From a checkpoint of a small mixture-of-experts model trained on Wikipedia.
Size: 14 layers, width 160, 13M parameters.
Experts: 16 experts in each of 13 layers, 4 picks a token.
Below are experts of layer 7 (counted from 0) of a mixture-of-experts language model. Rows are named router (the router's row for the expert), gate (a neuron's input weights, with its number), up (a neuron's input weights, with its number), down (a neuron's output weights, with its number) and show model dimensions 0-159. Each number is 200 + 40 x the weight over its row's rms, rounded and kept within 0 to 999.
Before each expert's rows: "gets" lists some tokens that make up at least twice as much of what it gets as of all text; "raises" lists some tokens whose logits its average output raises strongly, later layers aside. This comes from a sample of Wikipedia text that the model never trained on. Tokens count by the router's weight.

# expert 5
gets: "1", "2", "–", "u", "th", "4"
raises: "/", "–", ","
router,169,185,114,184,195,205,158,141,238,122,157,164,160,159,214,198,216,229,215,216,215,203,254,204,234,158,129,255,317,170,159,181,243,226,237,93,185,110,156,185,162,256,165,201,174,213,261,206,171,210,251,249,178,185,224,245,145,209,227,180,232,153,169,165,176,217,193,241,208,103,242,163,247,134,214,177,170,139,201,230,128,265,231,218,188,178,165,211,161,258,222,235,216,162,223,216,199,192,279,142,257,110,176,261,231,217,192,210,222,204,191,144,205,198,173,195,213,262,228,161,179,147,165,196,226,222,235,224,218,197,203,183,212,134,195,182,156,153,244,200,243,223,238,101,199,146,185,157,216,266,207,203,218,214,257,206,153,192,159,251
gate0,197,183,208,212,109,230,158,186,207,231,235,204,180,185,196,227,215,212,189,271,212,117,285,186,181,216,214,179,190,159,208,164,234,209,154,213,186,176,192,295,145,201,230,221,233,168,254,247,238,224,182,180,160,260,161,143,255,201,173,236,294,205,41,202,216,236,309,216,196,187,205,197,216,283,197,137,235,168,185,195,203,190,242,237,218,144,156,181,108,196,189,155,226,184,236,232,202,183,203,195,224,183,168,153,168,243,183,188,232,185,217,215,210,171,186,213,264,242,239,197,183,142,159,196,251,247,146,224,195,196,173,214,247,212,107,139,149,173,180,187,288,202,205,205,230,212,165,197,209,158,206,189,291,287,181,186,150,209,142,253
up0,207,198,131,174,261,179,182,183,190,208,260,150,137,228,224,257,293,196,191,163,214,225,194,163,192,204,123,113,192,169,223,210,184,264,217,328,234,164,172,225,270,201,224,209,195,217,206,256,175,207,186,155,174,186,227,157,238,203,238,265,211,259,219,248,202,180,135,206,163,210,228,239,183,151,127,174,172,130,188,175,102,135,141,179,223,252,193,92,187,181,233,159,176,220,247,161,221,260,215,221,168,195,209,229,221,240,193,231,214,128,140,246,237,205,179,237,232,208,299,240,186,273,207,196,161,195,242,176,220,200,162,257,160,204,230,177,237,220,202,171,233,194,206,150,254,147,247,154,202,190,134,149,244,155,176,166,203,226,224,183
down0,154,217,155,231,190,212,211,228,220,202,165,256,241,213,210,155,195,153,219,207,197,204,194,216,100,128,164,177,236,170,273,161,247,251,243,241,172,172,222,254,163,198,307,228,168,249,213,156,228,232,259,111,185,154,166,185,212,188,246,234,213,150,237,185,275,178,213,170,136,201,169,135,222,271,184,127,182,173,192,206,168,206,220,144,254,130,264,181,211,200,180,237,241,190,200,155,189,95,258,195,174,139,205,185,204,230,192,206,246,233,215,202,230,182,231,194,173,178,161,201,197,245,219,145,291,238,197,226,141,172,245,205,266,238,214,163,169,296,171,234,188,186,108,172,234,162,182,162,261,161,206,223,204,212,100,227,204,232,201,168
gate1,163,164,151,125,165,179,196,180,206,156,200,191,217,166,208,131,218,168,308,214,172,178,242,159,108,240,212,230,189,164,226,235,222,221,206,266,193,208,196,177,193,166,174,204,176,197,256,127,175,269,209,234,199,131,272,202,166,205,269,186,160,202,223,192,224,194,227,160,279,190,215,208,217,231,239,320,239,272,252,217,146,257,279,226,295,239,194,229,247,200,228,173,235,169,208,218,171,266,176,246,206,174,195,213,247,154,225,150,177,221,159,130,188,219,158,144,176,206,227,196,194,223,188,193,208,214,196,189,169,189,210,310,170,144,202,260,155,231,271,204,207,163,240,155,267,158,191,140,281,206,207,244,185,184,225,190,174,139,154,157
up1,211,178,196,227,179,246,189,190,211,207,152,202,201,212,141,205,210,218,229,181,237,246,155,262,242,215,147,252,228,142,209,186,145,175,143,193,147,236,201,238,173,247,250,188,185,225,209,199,184,299,196,247,109,294,150,203,190,165,119,240,154,122,194,231,244,230,206,207,178,194,183,203,188,173,221,184,221,236,192,235,216,199,225,181,215,165,214,204,200,142,178,203,257,183,177,144,242,89,227,175,144,202,201,247,164,216,290,176,293,235,197,179,190,253,246,160,175,197,143,202,160,168,225,184,129,199,218,241,214,203,162,208,205,186,173,85,279,236,100,220,194,157,176,138,189,241,216,246,201,163,128,143,174,207,188,298,201,210,231,146
down1,221,264,181,255,156,124,232,241,270,218,220,154,225,147,266,220,187,198,143,90,243,217,208,199,263,185,189,159,163,240,183,150,287,233,179,185,166,140,135,225,242,151,196,179,257,159,134,221,157,115,144,208,194,257,175,168,244,267,194,228,197,251,217,225,229,233,186,188,229,243,176,251,159,159,229,203,167,157,110,197,169,212,172,162,237,239,217,199,225,181,190,189,241,152,200,214,187,232,244,151,220,260,220,153,168,217,184,178,97,243,150,222,211,211,160,239,160,247,152,255,141,229,205,156,276,199,196,199,177,233,198,192,205,231,271,168,213,224,214,187,164,163,167,280,143,182,210,150,202,254,248,177,186,174,231,191,187,196,160,277

# expert 3
gets: "\n", "-", "| ", ":", "- ", ": "
raises: " and", ".", " in", ",", " first", " "
router,202,205,195,208,150,254,188,119,213,162,175,199,125,153,131,248,198,160,244,251,155,253,196,177,174,258,175,158,230,161,214,100,178,146,215,231,202,182,151,205,156,174,173,193,187,175,176,257,125,253,271,168,233,182,217,195,229,243,255,177,239,197,230,163,249,176,207,225,188,240,209,192,273,186,254,197,198,223,188,216,246,135,145,159,261,292,190,211,241,239,207,208,225,140,217,181,236,184,201,147,126,209,203,236,225,253,221,229,85,154,241,261,250,263,169,235,190,235,182,173,174,180,176,265,168,140,248,204,242,240,239,242,238,216,190,199,200,156,173,200,172,223,190,187,157,169,229,196,207,186,264,263,209,207,214,233,310,174,118,156
gate0,223,221,252,150,192,222,139,263,227,222,253,244,140,201,181,193,142,177,181,139,182,201,239,178,157,231,166,179,235,97,184,126,170,215,161,202,177,210,207,187,231,141,196,190,201,207,149,202,195,200,254,226,162,212,219,237,242,157,213,130,263,166,224,172,256,206,193,276,194,299,164,204,128,177,295,196,161,175,186,228,233,111,204,147,191,277,172,189,190,198,223,161,172,132,276,160,240,199,160,189,215,144,224,181,191,143,185,246,172,107,237,224,214,150,171,182,208,134,234,219,179,188,200,168,236,177,214,207,165,172,255,174,276,207,230,202,229,192,136,123,228,174,258,298,203,220,153,225,211,240,163,161,221,148,171,231,258,227,166,178
up0,301,205,238,178,275,205,157,247,115,183,109,217,192,202,197,200,204,204,140,225,248,209,218,183,209,201,260,201,254,223,198,173,205,237,223,184,188,233,168,221,170,184,268,175,145,195,244,185,235,227,174,228,195,229,250,183,133,205,127,197,153,149,202,163,210,157,214,206,258,189,223,192,244,186,165,188,176,268,247,205,231,219,225,176,204,204,199,258,304,206,156,137,174,186,187,173,291,194,200,258,202,191,192,186,164,262,259,140,242,194,148,230,183,59,171,185,195,235,195,179,179,159,215,220,161,159,183,273,207,119,188,261,211,184,158,152,264,202,183,289,224,221,175,208,280,213,212,146,176,228,244,304,235,205,170,163,181,187,212,217
down0,226,255,157,264,154,180,289,219,172,260,188,171,169,242,252,188,231,266,267,122,182,214,228,198,236,209,217,176,151,168,186,243,170,197,169,222,95,221,167,144,183,233,147,244,198,247,209,249,176,176,190,210,217,153,193,208,185,239,204,200,247,215,276,223,141,232,198,166,201,229,250,271,254,210,181,243,168,232,192,156,166,149,237,254,209,191,147,170,197,157,173,199,175,182,268,184,232,183,160,277,235,180,132,255,251,236,196,175,175,224,226,230,210,240,255,132,271,194,150,166,197,188,210,175,170,242,176,167,202,190,89,218,207,192,236,155,250,292,132,270,205,265,159,185,176,207,184,154,169,151,184,232,263,192,191,271,199,189,253,158
gate1,197,263,139,144,168,237,144,154,226,108,232,175,190,171,234,189,205,229,193,212,261,236,158,259,179,205,190,136,213,259,276,228,230,161,89,206,172,220,298,236,248,178,200,159,219,171,164,248,125,194,250,182,180,120,270,132,203,173,112,239,208,208,208,182,247,177,250,225,220,193,230,212,218,151,151,199,191,187,208,208,151,142,203,151,179,156,188,222,173,232,261,222,212,147,157,173,208,157,182,128,198,206,260,176,162,174,229,208,228,200,225,206,180,249,222,228,161,260,289,194,175,164,90,243,162,214,186,197,202,194,248,224,137,195,213,196,164,195,183,173,214,216,155,247,189,144,202,260,188,173,211,151,215,116,232,192,261,161,158,224
up1,230,177,190,210,219,141,176,100,163,210,230,211,151,221,202,253,233,165,188,146,255,125,186,221,131,232,220,274,143,190,198,118,158,176,230,199,150,182,198,205,212,248,118,204,186,244,239,188,221,138,169,165,187,189,228,213,246,207,242,184,219,142,149,164,221,204,187,148,224,240,130,164,163,178,181,252,218,228,262,176,183,197,226,136,256,152,210,147,238,242,138,148,267,169,126,235,185,192,229,242,210,231,261,262,159,242,151,253,181,199,185,174,207,129,172,153,162,169,189,148,199,241,279,168,241,228,224,202,220,156,247,159,251,180,133,247,151,209,196,250,211,166,148,198,236,247,154,194,110,261,243,191,184,237,165,256,202,154,191,177
down1,154,176,197,223,229,226,187,122,241,281,231,197,183,242,169,204,130,193,161,214,198,222,217,252,199,137,230,199,188,210,208,183,113,169,199,256,198,178,118,179,252,168,217,218,171,249,292,180,241,202,209,125,182,119,196,187,246,246,175,148,167,212,136,231,235,204,242,217,188,228,225,212,151,199,240,211,231,214,159,185,256,191,182,202,238,208,233,236,171,257,280,270,184,187,231,200,165,240,205,210,231,264,217,136,184,145,119,146,177,256,249,145,215,272,193,186,226,137,150,183,238,208,195,162,228,208,150,237,123,163,248,243,182,245,180,181,248,203,242,204,196,306,255,169,241,238,156,182,143,204,179,262,288,178,147,208,189,144,184,191

# expert 4
gets: "\n", "\n\n", "==", "\"", ")", " =="
raises: " and", "\n", "\n\n"
router,145,234,192,218,166,185,193,230,172,188,187,118,178,149,124,112,152,238,165,178,192,216,197,169,234,170,200,197,282,148,180,186,240,172,199,196,171,145,175,144,104,195,184,146,193,227,225,225,165,250,206,224,206,182,168,186,157,307,227,177,227,183,199,173,261,242,154,187,214,254,283,207,189,127,232,196,104,161,166,244,239,143,152,245,233,243,156,254,131,244,256,194,204,194,209,230,159,234,206,180,185,187,126,247,247,179,128,254,135,209,183,234,172,218,200,218,219,243,192,173,216,155,225,248,296,215,191,241,237,193,202,201,272,142,183,193,222,245,262,224,223,207,246,147,184,154,186,178,163,137,158,254,227,234,248,177,251,168,193,219
gate0,172,165,178,158,216,196,156,186,177,202,216,206,190,182,203,230,162,237,244,223,214,129,207,157,129,214,215,235,218,166,226,197,175,162,312,233,138,209,216,238,209,218,170,153,235,261,231,319,192,194,174,258,183,214,191,153,259,158,105,198,216,156,187,255,86,228,226,244,236,243,225,186,193,191,160,207,225,120,174,204,199,204,157,227,219,269,220,193,202,250,236,215,195,233,211,229,270,140,154,173,210,182,180,186,220,205,234,202,178,216,234,231,242,198,168,229,118,226,238,279,283,157,201,197,260,305,189,205,206,137,133,203,228,145,236,175,212,239,172,200,198,222,223,216,143,171,222,188,163,99,243,215,194,216,176,273,184,271,255,197
up0,240,225,201,257,112,196,180,264,200,210,234,214,199,166,160,192,263,208,154,166,168,176,134,246,227,206,181,190,145,157,177,194,218,190,195,237,222,270,185,262,150,184,160,192,198,236,227,148,277,207,193,40,195,178,154,168,200,234,225,252,203,245,165,158,180,224,207,185,234,223,261,216,170,272,202,234,219,240,173,206,218,158,186,188,223,206,277,127,208,128,194,232,204,159,237,180,174,231,193,174,208,195,138,225,110,179,208,151,153,103,244,194,249,177,187,208,185,143,159,127,127,149,209,251,184,103,251,166,202,157,246,173,206,266,193,214,166,197,164,193,196,233,174,222,259,183,222,191,248,264,161,235,161,137,162,213,226,175,187,177
down0,180,222,243,205,223,125,145,167,185,248,197,258,204,138,183,232,99,240,132,229,185,234,212,202,219,129,173,192,208,201,177,213,307,246,146,204,258,186,121,234,261,224,150,207,222,134,158,198,193,163,206,232,234,225,131,225,176,196,170,242,194,242,159,156,233,180,196,255,168,256,248,250,201,257,186,196,176,270,124,168,236,172,183,166,228,161,175,218,167,251,169,248,180,234,258,159,152,231,207,219,147,200,170,166,180,179,196,190,186,246,200,145,261,243,230,243,253,205,155,135,186,214,227,217,221,211,170,222,263,237,243,205,137,189,221,284,204,323,240,212,197,181,220,199,217,193,176,228,198,318,198,246,137,172,214,174,159,207,199,176
gate1,168,197,282,290,247,159,233,126,139,200,248,224,211,206,211,245,203,157,235,246,141,165,135,213,166,199,197,259,220,226,202,184,213,191,192,179,182,127,252,168,150,195,227,221,97,90,162,232,121,179,227,237,231,155,163,206,235,240,214,152,269,172,219,223,208,195,206,236,181,177,230,179,257,202,249,189,153,214,169,217,208,167,206,190,188,267,147,212,217,218,271,224,164,247,239,199,200,183,190,179,199,184,146,259,165,185,284,165,158,228,248,240,156,250,201,153,225,238,195,196,223,207,151,192,267,202,168,172,180,248,141,199,292,178,228,239,163,223,198,205,211,153,317,184,181,147,166,158,283,241,164,233,164,197,235,169,259,205,167,173
up1,174,142,284,261,225,225,238,193,50,127,191,237,179,160,189,176,164,124,170,193,160,159,162,285,157,145,224,209,230,195,193,203,153,196,240,216,114,242,175,242,217,163,205,145,173,190,180,253,235,227,191,155,128,121,123,123,193,241,187,212,198,218,205,150,239,199,113,217,225,230,274,208,233,177,195,170,258,279,247,199,236,192,274,230,235,171,216,141,195,206,157,163,215,145,200,180,158,252,165,230,132,128,217,180,251,187,238,205,206,221,218,212,269,288,170,192,173,220,156,137,212,195,201,202,163,190,166,193,176,200,211,236,171,248,232,186,223,212,205,244,181,185,166,232,203,216,200,243,193,198,162,178,188,236,173,261,204,187,132,194
down1,213,152,188,253,159,200,158,212,235,235,188,254,199,240,167,199,277,219,236,173,162,216,268,150,85,192,234,232,222,168,236,204,132,156,168,192,192,186,190,280,194,203,201,246,232,219,162,174,158,193,230,141,184,165,209,207,192,284,193,174,225,175,178,205,180,212,252,175,180,174,194,175,89,224,201,220,225,152,153,121,237,155,121,265,238,169,221,173,281,125,174,190,252,249,187,145,178,266,246,86,248,221,188,246,233,231,232,134,226,216,171,197,142,206,225,176,174,245,172,231,276,228,228,146,124,151,228,200,181,225,204,236,268,168,213,209,151,181,219,248,299,239,230,215,214,177,196,205,249,198,213,180,192,209,221,172,229,183,239,229